python train.py --n_layer=16 --d_model=192 --n_experts=48 --experts_per_token=4 --d_expert=48 --d_shared_expert=192 --activation="swiglu" --moe_layers=[0, 1, 2, 3, 4, 5, 6, 7, 8, 9, 10, 11, 12, 13, 14, 15] --router_score="sigmoid" --normalize_top_k=false --routed_scale=1.0 --balance_loss=0.0132 --balance_bias=false --router_bias=true --init_std_router=0.031 --lr_router=0.00135 --n_head=2 --n_kv_head=1 --head_dim=96 --vocab_size=32000 --norm="rmsnorm" --norm_place="pre" --norm_eps=1e-06 --positions="rope" --rope_base=5740.0 --rope_fraction=1.0 --qk_norm=false --attn_scale=0.102 --tie_embeddings=false --parallel_block=false --init="trunc" --init_std_qkv=0.044 --init_std_o=0.044 --init_std_up=0.044 --init_std_down=0.0 --optimizer="adamw" --lr=0.00233 --beta1=0.9 --beta2=0.98 --weight_decay=0.24 --lr_head=0.00909 --grad_clip=1.0 --warmup_steps=492 --schedule="wsd" --decay_fraction=0.605 --decay_shape="linear" --final_lr_fraction=0.0 --batch_tokens=131072 --seq_len=512 --doc_mask=true --train_tokens=478900000 --steps=3654 --dataset="wikipedia_en"
Below are experts of layer 9 (counted from 0) of a mixture-of-experts language model. Rows are named router (the router's row for the expert), gate (a neuron's input weights, with its number), up (a neuron's input weights, with its number), down (a neuron's output weights, with its number) and show model dimensions 0-191. Each number is 128 + 24 x the weight over its row's rms, rounded and kept within 0 to 255.
After each expert's rows: "comes before" lists some tokens at least twice as common just after its tokens as in all text. This comes from a sample of Wikipedia text that the model never trained on. Tokens count by the router's weight.

# expert 16
router [158 104  90 156 119 156 118 142 146 148 108 110  95 137 137 125  93 134 148 134 141 128 102 173 102 119  96 122 109  79 122 117 120 131 128  78 156 115 131 113  89 108  81 120 150 146 118 106 131 121 155 158 146  81 113 152 166 103 143 133 164 110 154 135 106 130 162  95  99 139 132  98  99 118 146 134 181 149 116 116 111 137 122 112 139  87 135 161 119 134 104 165 127 100 124 144 129 137 112 101 100 115 202 101 145 132 149 168 110 133 145 149 130 144 126 149 130 102 125 113 105 132 123 122 120 108 118 141 144 108  94 140 158 180 118 108  97 142 121 112 106 129 122 133 114 119 103 171 161 163  92 138 141 168 131 127 130 134 110  96 127 152 148 100 144  81 148 113 128 126 137 139 146 163 177 141 115 175 114 146 113 140  72 160 131 151 156 126  93  90 165  62]
gate31 [113 129 129 133 105  85 131 108 127 119 139 127  84 108  98 141 142 162 102 119 114 142  90 125 119 146 138 110 149 150 103  99 162 105 124 129  76 127  95  94 118 160 123 141 132 144  77 140 138 160 124 187  86 124  82 128 133  91  98 104 158 144 117 131 107 125 127 123 141 111 117 138 103 123 146 108 112 125 125 122 159 135 122 119 149 151 106 148 166 110 152 111 146 108 147 151  85 191 170  96 154 127 117 152 103 127 110  93 137  98 137 119 119 128 131  76 140 111 124 107 109 147  88 107 133 149 147 108 116 137 139  97 138 152 119  84 120  95 152 138 110 142 132 162 133 137  85 182 101 170 119 111  76 133 108 149 126  88  85 111 123 130 120  94 105 149 153 136 134 167 106 109 169 167 173 104 135 107 109 104 142 148 132 120 165 127  97 153 172 107 157 119]
up31 [135 161 161 139 109 155 115 109 116 131 158 150 113  91 102 128  98 155 136 100 121 118  91 143 101 147 122 141 123  98 123 130 142 115 124 136 105 161  96 115 129 135 160 131 132 157  87 149 115 158 115 190 107 128  71 137 132 139 103 100 151 140 127 113 129 136  98 129 131 120 106 152 100 131 121 116 127 142 148 171 183 126 138 104 115 145 115 184 168  96 148  87 118 157 137 145 124 178 136 110 143 148 127 132 120  79 124 143 128 127 129 137 120 161 143  83 133 141 138  62 150 165 104 107 127  95 124 101 138 158 121 162 106 123  99  96 105 154 185 132 111 121 111 152 129 120 128 151 103 165 141 100 126 153 135 163 129 104 118 175  98 133  89  77 133 145 130 156 104 163 130 111 158 158 131 101 150 122 181 100 166 108  84 105 134 144 133 113 160 143 133 138]
down31 [121 151 160 128 148  88 122  68  84 153  58 144 116 110 122 129 173 102 136 127 124 105 103 100 128 110 144 112 103 150 140 111 150 137 106 120 128 131 101 156 142 126 152 124 101 119 145 141 102 137 114 107 129 145 115  82 136 117 104 146 137  98 139  83 135 151 144 112 142 122 120 161 147 127 111 121  81 120 134 109 115  96 174 148 141 137 118 153 169 141 134 143 166 121 147 142 159 159 122 117 165 128 101 117 108 122 121 116 139 147 113 127 132 155 154 128 141 142 135 121  93 139 119 130 138 141 128  95 137 164 150 119 111 160  97 133 183 127 151 138 130 111 140  88 134 144 145 129 118 131 106 133 124  97 116 255 125  96 114 146 127 135 119 115 120 167 111 146 130 155 127 100 112 105 107 118 162 104 160 117  93 135 124 123 148 123 108 164 147 157 123 153]
comes before: "\n", "==", " The", "The", " he", "|"

# expert 28
router [162 113 100 117 121 168 126 128 144 110 139 120 117 124 151 116 102 145 162 147 127 129 117 102 100 147 155 139  90 120 115 189 155 150 108 120 145  90 110 119 155 139  99 122 164 152 161 113 127 120 140 143 191 124 120 150 162 106 135 157 120  87 110 136 102 153 146 154  83 128  71 122 129 145 141 161 147 129 112 135 115 117 103 141 133 134  96 132 148 110 128 114  94 124 127 134 135  93 141  79 100 181 119 138 110 151  79 132 102  96 115 152 178 133 129 137 184 117 131 111 104 133 168  99 153 160 104 129 139 138 122 131 165 117 128  78 119 132 110 144 121 130  85 124 108 137 152 147 131 113 113 129 138  93 152  95 127 130  88 124 176  81 156 110 138  86 144  82 125 130 189 137 133  84 163 113 125 130 129 141 153 151 129 114 103 128 123 114 108 139 148  71]
gate0 [128 114 143 153  86 133 123  96 125 117 112 135 139 114 118 144 155 129 138 127 133 140 128 133 150 134 101  97 147 126 101 134 160 140 116  99  98  86 174 145 110 151 110 123 134 147 127 115 134 140 148 108 117  96 115 108  88 123 140 109 142 115  89 104 148 114 138 132  97 131  97 126 158 154  93 118 232 166 153 105 144 123 159 143 145 142 123 104 110 141  86 107  71 155 115 111 128 129  90 136 128 183 138 156 151 136 159 125 141 117 137 144 140 140 123 121 146 142 119 144 111 110 110 113 175 134 130 149  90 152 101 152 174 136 152 139 146 154 130 126 120  86 127 125 169 125 122 120  92 116 148 110 114 140 117 101 116 174  48 142 121 130 145 137 144 144 133 138 138 138 148 142 143 143 178 126 130 114 151 169 139 137 123  82 107 102 144  71 137 157  79  74]
up0 [124 138 156 100 184 128  71 108 115 141 110 126 124 134 118 171 112 168 143 149 148 127 168 121  93 112 175 147 155 165 148  99 150 133 103 131 146 134 111 114 140 119 103  99 136 108 144 100 126 115 144 165 140  99 105  96 114  99 123  87 121 127 118 179 133 126 124 133 103 108 119 112 143 123 120 131 151  84 116 150 126 143 157 154 121  95 146 141  75 151  92 127 106 120 160 134 149 127 145 138 134 133 105 159 159 167 144 146 119 139 143 132 176 134  80 153 149 109 181 129 136 125 157 136 125 143 179 106  96 143 135  99 145 127 147 118 152  90 142 153 128 153 154 144 104 124 140 165 121 140 158  61 118 142 114 114 122 113  87 132 118 124 163  92 125  86 129 165 130 121 172 145 125 163 151 131 107 186 132 165 154 123  89 116 124  94 114 127 137 140 174 141]
down0 [148 176 109 120  83  94  86 116 133 143 128 122 135 121 135 155 147 135 149 128 104 132 159 103 146 124 121 102 152 126 152 126 138 110 135 108 170 115 127 138 148  55 121  72 158 144 153  77 128 132 166 185 116 116 142  90 155 144 137 118 110  91 150 120 127 104 128  99 112 126  89 161 161 119 116 174 125  89 128 120 160 115 119 154 112 138 109 112 140 124 129 139 128 124  93 174 111 102 107 160 147 150 124 142 138 143 154 154 150 105 171 100 138 169 128 164 138 118 168 139  90 157 105 149  94 108 149 110 177 120 115  78 141 110 128 126 176 133 138 138 125 181 115 100 131 138 122 119 149 109 166 104 111 107 112 126 122 127  94 128  91 117 126 119 164 152 153  93 123 161 108 136 137 159 130 107 141 147 148 150 103 149 136 150  92 138 146 128 167  99 138  82]
comes before: " of", " the", " in", " to", " as", ":"

# expert 46
router [163  90 112  88 149 170  98 149  97 137 186 119 115 116 120 156 150 123 129  88 120 177 115 103 128 129  76 168 110 117 123 177 117 161  99  96 133 131 103 138 134  82  97 113 135 146 103  96 113 114  95 129 147 150 116 118 129 158 128 144 150 134  93 121  92 153 177 104 157 117  96 165 124 127 112 143 162 159 187 134 108 169 141 101 152 146  99 124 132 121 122 151 113 160 137 102 114 147 103 118 120 157 202 123 148 145 117 142 139 119 101 131 106 127 154 110 136 121  95 115 145 144 134 128 144 107 137 148 108  64 144 118 127 159 127 147 119 137 107 150 122 156 134 167  79 151 127 142 107  94 138 148 146 125 154  99 116 134 130 143 124 114 146 111 139 105 145 132 126 138 119 133 124 120 193 158 153 134 132 114 156 133 107 114 116 140 167  82 136  91 129  88]
gate8 [103  91 116 118 127 147 114 193 109 105 158 128 158  91 122 141 130 129 125 139 123 111  83 126 126 134 148 115  89 126 120 167 160 158 150 133  76  73 133  86 130 164 150 124 142 109 123 147 159  90 175 128 116 145 133 148 103 137 113 132  82 111  94 155 154 148 137 112 133 138 117 110  98  97 116  79 138 110 132 116 148 143  99 151 131  98 129 169 114 166 129 130 124 139 103 127 122 139 130 112 133 126 147  92 135 154 155 139 114 122 120 152 145 136  85 116 140  89 143 158 154 113 142 148 119 134 133 112 145 123 169  94 149 179 120 108 158 139  69 130 155 128 133 144  97 184 102  99 114 117 140 102 148 113 165  96 161 155  79  94 146 133 169 131 105 117 120 107 117 156 130 109 123 116 185 168  93 109 129 144 145  94 163 145 138 165 132 141 116 153 135 113]
up8 [ 75 125 122 155 166 168  84 137 123 145 118 156 112 120 126 174  74 118  94 168 151  92 122 139 133 109 122 106 166 135  99 130 151  85 119  94 140 130  92 120 130 145 141  95 146 114 112 152 149 102 133 117 112  92 132 117 128 138 147  70  90 136 125 141 168 138 175 144 164 122 133 125 105 119 130 183 127 127 134 117 139 154 120 128 112 151 148  90 139 133 100 106 111 140  88 146 128 127 160 132 116 142 141  98 141 106 136 118 102 141 109  93 113 106 122 152 145 113 115 116 132 120 146 109 133 135 159 143 144 150 158 116 170  87 140 105  93 176  87  84 108 137 141  91 112  93 168 125 149 126 129 109 150 121 132 143 136 132 147 119 113 105 116 161 111 175 154 165 139 118 145 160  97 153 151 116 124 123  90 166 145 105 145  66 123 156  95 129 134 105  74 105]
down8 [133 153 135 108 130 166  98 155 125 118 140  87 141 160 106 142  75 148 109 110 151 170 121 139 155 145 150 136 129 114 141 105 126 119 136 171 138 138 121 171  85 115 166 120  79 116 141 116 162 147  92 131  82 147 141 112  80 139 134 104 136 135 194 120 121 136 130 121 151 134  99 131  69  95 106 149 114  93 117 149 126 134 171 150 121 109 106 147 169 161 128 132 125  96 136 159 122 127 141 148 137 131 110 162 110 169 154  72 108 113  91 146 127 144 124 179 126 107 135 122 140 106 129 139 155 126 124 132 127 137  78 129 140 123 123 100  85 104 103 126 116  92 120  88 153 139 125 112 120  90 113 144  98 103 122 142 113  99 124  78 158 122  95 168  90 107 114 102 184  98 147 160 154 140 118 125 113 133 149 123 153 141 133 159 114 136 146  91 109 166 137 135]
comes before: " of", ".", "s", " and", "\"", " for"

# expert 35
router [115 106  80 102 105 160 111 147 119 130 151 108  98  98 118 145 144 143 144 149 135 133 140 159 127 133 126 145 107 119  94 133  99 115 156 125 128 154 120 138 145 130 136 148 135 140 105 122  98 129 130 117 160 118 119 127 170 163 146 126 118 115 132 144 138 132 149 129 107 176  89 154 151 132 170 154 145 140 120 136 129 145 144 107 133  92  80  99  85 134 121 113  84 102 129 126 131 124 118 127  92 171 101  57 131 116 115 143  61 100  69 105 143 140 139 123 123 105  92 147  96 123 117 115 136 114 127 128 125 113 128  83 132 158 152 138 120 135 161 143  70 131 100 157 127 101 114 151 168 124 160 107 102 112 108  88 121  88 126  97 179 146 114  94 143  91 127 101 136 157 116 124 129  70 139 162 104 136 145 172 145 190  91  83 119 149 126 106 121 118 121 111]
gate0 [108  98 119 127 142 130 150 120 103 107 141 125  95 124 141 146 162 131 144 138 160 150 105 137 103 143 150 182 112 152 124 162 142 138 137 103 127  92 135  86 119 156  97 108 127 161 124 103 106 141 114 165 146 102 125 116 141 147 105 143 128 146 117  91 147 101 135 137 148 137  85 116 201 144 160 113 169 167 127 125 146 152 157 130 124 104  99 103  88 138 138 142  89 137  79 116  84 121  92 166 141 198 131 128 131 116 148 109  80 122 128 148 152 174 150 126 120 118 107 130 114 106 116 107 182 138 130 146 114 135  96 124 120 131 214 122 132 171 106 135 109  85 101 143 154 128 108 110 123 117 138 115 132 110 136 131 164 120 120 134 137 118  93 117 139  91 135 159 144 106 127 135 141 101 141 139 138 149 171 165 141 160  96 117 150 157 113 139 132 104  95  83]
up0 [119 134 125 122 114 130 137 104 109 126 119 157 112 163 116 156 100 167 154 128 120 128 104 124 124 145 147 153 130 145 149  76 138 114 106 146 148 113 109  79 101 120 135 115  96 128 159 101 138 115 135 141 131 145 123 128 144 122 126  92 130 126 136 106 178 148 125  89 153 145 173 113 108 119 123 130  69 106  97  85 127 124 118 170 104  92 142 123 126 132 123 115 131 130 158 120 138 149 107 177 142 148  92 117 126 160 172 120 107 119 172 144 140 130  81 127 107 122 135 155 111 128 121 108 110 123 121 151 126 129 171  96 188 120 134 167 171 112 158 170 176 152 157 147 142 102 199 143 111 150 173  88 143 156 116 133 175 144  93 131 147 118 122 122 162 166 149 110 150 159 144 125 127 148 137 116 149 158 129 144 168 130 119 113 146  83 124 169 113 177 160 131]
down0 [126 138 133  93 111  99 109 136  82  96  99 107 123 113 129 171 128 134 144 144 125 148 127 123 108 124 136 105 171 170 168 126 166 162 121  86 103 114 142 126 130 110 130  98 125 154 135 120 107 167 161 157  82  83 124  79 131 160 146 116 129 117 157 113  95 142  91 135 153 107 137 121 146 110 114 208 161  90 116 137 149  81 124 117 104 128 128 108 138 124 130 130 112 130 125 137 151 120 112 135 142 111 109 120 117 129 157 147  87 101 146 132 111 154 107 153 109 105 114 139  86 152 141 135 129 139 130 144 122 104 149  93  92 104 130 152 107 141 160 158 139 126  98 150 134 161 116 106 116 112 154  89 160 124 116  84 122 145  52 108 162 116  85  72 163 157 131 144 132 149 105 146 135  98 143  89 133 158 108 178 114 122 145  97 108 125 105 157 128 149 115 112]
comes before: "\n", " The", " In", " \"", " It", " He"

# expert 15
router [154 110 103  94 105 117 131 132 114 137 134 130  97  92 122 135 150 137 135 136 116 143  81 117  88 101 131 135  88  94  62 148 116 114  81 125 132 168 110 107 104 116 199 175 156 126 125 149  97 124 135 185 145 100 111 165 105 107 136 137 134 122 122 116 101 143 131 143 116 167 149 158 161 122 163 136 127  86 119 135  88 133 128  86 163 125 126 156 117 124  82 135 102 113 143 125  90 174 130 134  90 107 145 133 131  84 118 152 131 152 103 145 129 146 165 119 119  79 149 136 130 104 104  96 133  92 109 136 133 105 134 137 141 145 132 103  86 169 143 162 122 113 113 105 140 141 142 144 138 145  73 102 126 157 117  96 136 118  84 106 151 136 156 136 151 117 117  88 118  99 156 141 119 130 131 123 132 118 124 106 149 164 114 133 103 169 120 120 158 154  74 112]
gate8 [ 80 123 104 112 141 146 122 191 104  99 140 157 113 112 138 136 114 138 124 125 143 137 153 131 122 164 164 141  74 126 102 106 111 136 124 125 143 104 110 103  86 139 158 131 165 122 102 121 162 123 142 158 115 136 135 108 134 100  93 106  98 123 106 106 143 151 106 106 127 123 110  80 110 121  90  77 132  88 109 118  96 103 122 156 169 111 139 165 138 140 125 132 162 186 127 141 125 167 148 112 126 120 133 114 154  97 121 106 149 136 122 152 119 151 110 108 114  98 121 146 136 113  96 127 136 116  82 133 143  83 146 139 130 166  96 123  96  95 114  96 145 128  59 189  91 167 144 153 124 125 147 124 139 108 154 120 168 143 117  92 157 140 100 114  77  89 117 148 129 146  78 125 115 121 119 148 146 144 111 114 150 100 122 168 141 154  98 128 143 136 165 122]
up8 [ 89 103  78 110 151 136 150 105 142 137 100 143 102 125 149 156 113 149 118 137 117 161 165 131  95 129 137 130 161 113  98 118 144 103  75 115 161  73 110  96 155 120 103 136 150 133 155 145 138 104 120 106 113  87 142 122 104 163 151 114  92 126 175 121 147 119 144 121 112 101  78 167 132 154 156 126 110  88 141 108 126 104 114 143 113 155 156 124 136 131 110 104 112 163  93 161  83 142 151 148 129 154 140 136 122 109 129  89  97 146 142 146 109 128 151 145 175 144 146 151 135 128 157 130 125 136 118 156 144 151 136 117 118 112 136 115 134 195 106  98 147 131 164 125 113 103 130  65 144 133 119 116 163 116 144 134 142 134 153 121 126 158 114 188 154 136 112 132 123 142 173 143  95 118 142 110 133 156 146 129 110 124 171 111 170 152  70 122 119 108  67 106]
down8 [118 135  70  92  90 163 115 167 138 106 127 121 124  81 113 139  78 118 126 102 154 105 118 125 174  86 126 157 100  99 129 128 119 112  92 112 155 132 118 132 116  98 154 104 122 111 133 134  97 166 111 136 110 139 151 165 114 159  92 158  85 118 149 131  75 186 168  98 112 136 118 139  97 119 141 148 115 121 110 148  97 200 126 101 174 127 112 128 110 169 111 108  95 123 136 147 116 140 131 128 100 109 175 116 123 146 156 100 139 140 134 151 136 155 110 152 142 124 170 105 122 123 119 158 127 123 154 131 152 185 146 162 123 105 122  94 162 119  89 169 111 100 151 137 156 124 126 106 135  83 106 143 105 116 114 114  97 111 135  94 111 136 133 168 136 105 117 129 158 118 126 159 130 159 103 117 150 148 166 135 143 105 152 139 137 137 152 124 133 131  89 141]
comes before: "s", ",", " (", "'", "e", " ="

# expert 13
router [140 121 115 100 123 160 151 131 150 134 170 127  98 130  80 118 140 156 107 130 120 124  77 122 130 127 134 143 137 132 124 137 122 161  95 127 144  91 126 131 146 112  98 143 157 129 115  92 150 118 142 167 174 159 103 136 191 150 110 162 155 151  93 133 140 161 148 136 106 120  99 138 103 167 142 168 150 158 126 142 131 194 120 126 145 109 110  93 127  96 121 139 132 140  92 155 139 112 106 103 104 145 123  98 127 151 157 127 154 123 104 117  97 134 134 113 140  97  99 115 117 106 156 135 137 154 152 133 180 133 131 121 139 159 172 167  98 143 118 173 117 148 140 136 104 163 132 192 134 158 115 122 151 169 129  87 161 124 138 124 129 109 111 138 166 125 142 106 123 155 186 158 152  71 159 133 151 133 145 150 142 155 130 139 159 113 172 117 145 103 141  91]
gate0 [129 142 152 142  65 134 113 129 119 139 156 117 139 124 108 144 144 135 132 133 160 162 124 122 111 136 142 153 147 123 133 146 100 157 100  96 124 118 154 148 147 143 162 117 154 117 111  95 112 131  92 126 114 153 131 140 128 188 110 145 134  89  89  94 146 129 138 112 146 124 132 146 175 177 123 127 177 154 116 125 129 110 138 127  96 139  81 106  76 135 128 160 118 137  86 127 154 155 117 115 175 185 155 152 135 140 156 137 112 109 128 144 124 119 127 147 125 165 102 123 131 150 123 111 158 132  84 130 111  98 117 163 129 128 142 150  82 124 105 136 110  76 108 132 155 122 132 125 133 122 152  87 150 104 164 113 165 128  61 168 105 124 147 164 124 129 123  93 131 119 117 111 161  84 161 147 126 141 160 181 159 134 154  82 107 169 158 126 114 162 104 128]
up0 [ 93 110 131 128 175 134  98 123  99 104 125 131 123 126 112 130 105 165  99 101 116 157 149  83 107 130 140 122  84 177 134  66 166  96 122 115 133 147 146  78 116 128 130  96 109 137 128 104 111 132 106 169 161 126 129 123 125 112 113  97 134 145 111 132 140 126 150  86 113 131 143 149 154 123 158 107 117 155 115 125 102 105 163 176 127  89 146 160 114 128 134 129 128  78 170  96 160 139 137 150 146 130  81 132 155 119 152 103 130  94 142 180 138 129 127 154 144 114 150 128 141 113 134 124 127 144 129 127 119 135 156 114 124  99 118 115 174  93 134 169 120 154 162 132 124 165 184 147 129 151 150 105 166 140  82 135 108 131 117 116 121 149 156 114 140 113  97 130 127 101 155 147 120 153 122 142 131 202 138 132 101 138  88 145 136 153 160 173  92  99 164  91]
down0 [129 148 147 119 115 111 114 145  92 139 141 109 125 136  99 212 151 138 111 110 139 118 115 146 156  70 116  94 144 153 200 131 129 138 166  95 146 134 143 129 134 127 131 159 183 122 144 121 111 119 158 156 120  94 132 125 153 156 158 114 140 115 112 108 123 142  92  94 164  82 142 146 130  91 128 132 163 103  78 143 106  75 154 124 106  99 138 112  93 126 147 141 153 112  68 139 126 110  96 143  97 139 101 131 117 159 160 141 126 131 115  97 142 132  92 182 126 124 128 119 110 136 134 144 118 139 129 136 125 125  75 117 117 145 151 118 123 125 170 122 125 140  92 114 113 141  90 111 116 164 131 160 126 109 113 108 121  92  86 129 112 130 106 134 128 131 140 105 148 104 112 155 184 119 139 107  82 139 144 175  95 161 143 149 113 124 110 133 165 160 139 119]
comes before: " |", " of", ".", " in", "==", ";"

# expert 29
router [175 106 114 166  72 125 118 151 157 114 132  96 118 132 153 132 107 168 136 146 147 100 133 101 119  61  97 113 132 125 120 145 139 124  88 120 130 151 125 129 120 136 126 104 119 133 170 126  79 134 109 161 188  95  98 138 159 101 143 118 152 146  78 135 132 175 144  95 123 129 106 126 136 144 145 167 156 136 107 123 120 173 114 148 135 134 118 145 148 136  82 131 102 110 135 151 116  99 140 164 159 151 141 107 158 165 140 125 118 103 163 150 146 170 113 164 140 112 146 102 112 132 140 160 156 153 157 160  96 132 118 154 135 171 120  87 145 134 122 158 113 156 136 101 119 157 132 137 145 163 128 148 109 111 166 106 140 119  80 135 163 107 166 119 181 119 177 130 153 131 118 133 143 127 163 111  90 131  92 126 140 107 143 125 119 140 122 164  86 139 113 108]
gate0 [128 129 164 121  91 151 148 135 128 127 152 152 157 117 110 138 128 151 178 121 150 147 139 103  88  98 112 101 136 117 108 138 134 128 164 119 140  97 135 144 114 131  71 147  88 140 112 122 122 165 140 162 115 111 132 129 122 169 135  99 169  92  77  91 161 111 113  90 102 158 113 144 163 164 116 106 155 141 149 101 145 132 161 106 164 169 110 108 103 164 155 174 121 131 113 136 125 150  87 117 138 157 141 136 128 159 100 128 108 104 119 135 117 145 128 167 158 102  96 160  99 142  68 129 162 101 118 174 121 142  96 198 122 110 149 121 120 117 123 107  92  99 134 116 132 118 127 147 157 105 137 122 107 143 140 110 159 101  85 147 138  85 164 141 119 117 124 103 139 121 137 111 136 119 189 110 139 135 139 149 114 113 129 118  99 147  94 119 138 157 109  87]
up0 [105 132 135 107 134 162 124 124 120 142 124 148 106 130 110 174 121 168 128 161 131 123 151 134 114 128 142 168 146 159 170 122 164 124 117 137 110 134 145 126 123  98 102 132  97 133 106 104  93 135 119 118 131  91 108 108 128  86  83  95  93 121 127  96 148 132 147  75 120 107 118 123 117 101 157 123 134 121 101 118 105 120 134 168 142 111 140 149 123 158 127 143 168  64 139 134 128 141 134 118 161 160  79 147 158 168 134 152 143 135 139 154 181 138  88 128 147 101 158 136 174 104 162 123 139 141 141 136 110 143 130 105 128 133 140 150 141  50 114 137 129 187 143 141 142 130 144 166 167 141 162 108 130 130  91 125 143 132  78 137 158  99 196 133 158  93 150 148 122 140 136 113 119 153 162 131 117 128 156 135 151 132 118 140 134 111  81 166  74 145 122 138]
down0 [105 106 142  99 113 110 111 134 110 108 139 119 155 121 140 155 156 163 121 108 133 145 109 112 135 116  83 109 124 117 161 106 125 127 122 132 130 122 144 166 126  94  82  96 146 131 152 122 115 145 181 148  96 128 118 120 132 132  97 106 146  94 117 120 108  88 102  93 124 121 143 125 114 127 100 149 109 103 103 156 173 108 150 156  81 163 111 106 182 113 126  83 134 128  88 120 147 105 108 142 145 126 108 149 147 126 125 126 113 100 146  71 147 181  97 142 148 152 136 167 155 145 108 147 156 112 131 109 137 124 109  64 107  98 141 143 104 111 152 169 107 178 118  95 134 128  84  86 147 163 101 144 113  99 137 118 125 146 103 152 116  92 121  79 155 137 134 129 147 151  68 165 167 162 146  89 150 109 164 144 137 127 137 153 124 148 126 135 118 136 131 139]
comes before: " of", " to", " in", " by", " as", ";"

# expert 21
router [143 137  73 111 149 135  93 144 126 187 131  86 127 151 122 111  89 136 131 145 131 100 110 126 127 154 136 150 105  85 109 162 137 173  82 111 133  70 138 115 162  91 128 135 154 117 136 123  87  97 113 145 139 117 118 152 130 115 104 143 163  78  90 133 113 119 122 133  99 169  78  83 138 142 123 137 143 145 116 134 101 114 158 137 136 138 129  92 128 149 121  89 134 124 156 116 121 126 154 101 153 188 135 104 151 140 153 157  98 146 117 129 115 133 114 110 131 126 130 115  88 126 150 120 156 129 148 120 100  75  94  87 173 152 146  89 120 131 123 153 122 184  93 120 127 157 142 142 147 128 106 142 107 142 145  93 181 131 156 119 140 112 126 118 136 131 201  89 137 136 169 109 112 111 168 131 124 138 128 119 138 153 115 125 117 112 159 100 128 101 132 135]
gate0 [115 142 164 147  90 114 120 114 119  83 159 141 162  97 133 144 106 145 120 130 140 156 113 126 120 132 111 106 132 150 117 141 109 152 120  92 115 119 152 102 130 134 138 126 122 146 116 120 110 108 129 130 144 120 120 121 125 149 118 102 161  98  94 105 166 117 146 129 118 142 112 120 173 213 107 107 159 145 133 132 117 111 143 139 144 146 124 108 125 127 116  46 115 141 107 111 121 133 129 161 113 181 142 156 117 125 140 153 112 135 149 124 120 143 148 163 106 146  86 147 155 162 112 131 158 121  73 149 164  93 111 167 135  97 169 122 130 138 141 114 102  73 124 107 147 116 162 154 137 116 139 122  88 131 141 124 156 124  90 139 118  98 141 158  86 120 134  55 165 127 119 117 123 124 166 140 130 119 123 147 145 136 141 152 137 138 136 111 118 214  73  93]
up0 [ 92 123 171  88 131 169 130 129 135 129 110 103 117 127 121 136 140 162 133 119 141 136 164 108 112 129 136 132 154 135 140 104 123 112  95  85  74 160 114  93  92 103 121 120 110 111 129 112 109 126 131 162 121 116  88 143 136  56 148 117 122 113 127 144 135 112 147  99 126 105 151 123 124 135 126 102 118 141 134 142 121 121 126 118 168  78 119 136 121 112 128 133 154 116 139 108 137 117  88 161 138 127  93 178 148 175 140 133 127 174 130 168 191  87  69 171 113  95 146 124 124 137 126 147 173 133 152 120  85 142 102  85 114 118 130 108 170 139 112 135 114 153 165 127 130 109 150 161 150 113 180  80 130 123 132 116 158 145  80 129 161 118 141 149 160 128 147 157 150 161 160 128 138 143 164 147 142 145 145 168 155 150  95 158  97 134 108 138 114 141 143 136]
down0 [126 132 139 121  91 108 120 111 118 121 118 114 120 126 139 146 153 139 137 152 138 115  92 119 102 112 131 107 136 140 158  83 181 117 153 158 140 144 156 176 136 132 135 102 178 162 127 133 113 141 162 122 121  95 139 131  78 159 124 145 118 115 123 120  86 111  82  85 166  90 130 188 131  92  75 158 127 124  98 143 153 108 119 176 118 122 119 118 144 133 139 115 127  97  92 134 161 140 115 128 101 140 150 130  94 136 150 138 151 138 113 103 153 101  87 154 100  92 152 130 147 127 112 106 112 114 156 127 138 105 124  86 118 128 107 158  82 151 141 106 127 193  96 106 135 144 122  84 126 148 125 141 130  73 115 152 154 114  77 118 105 147  76 113 123 141 149 131 143 123 130 137 144 139 126 105 163 176 131 147 124 125 116 204 135 135 135 126 142 120 139  93]
comes before: " of", ".", ",", " in", " and", " for"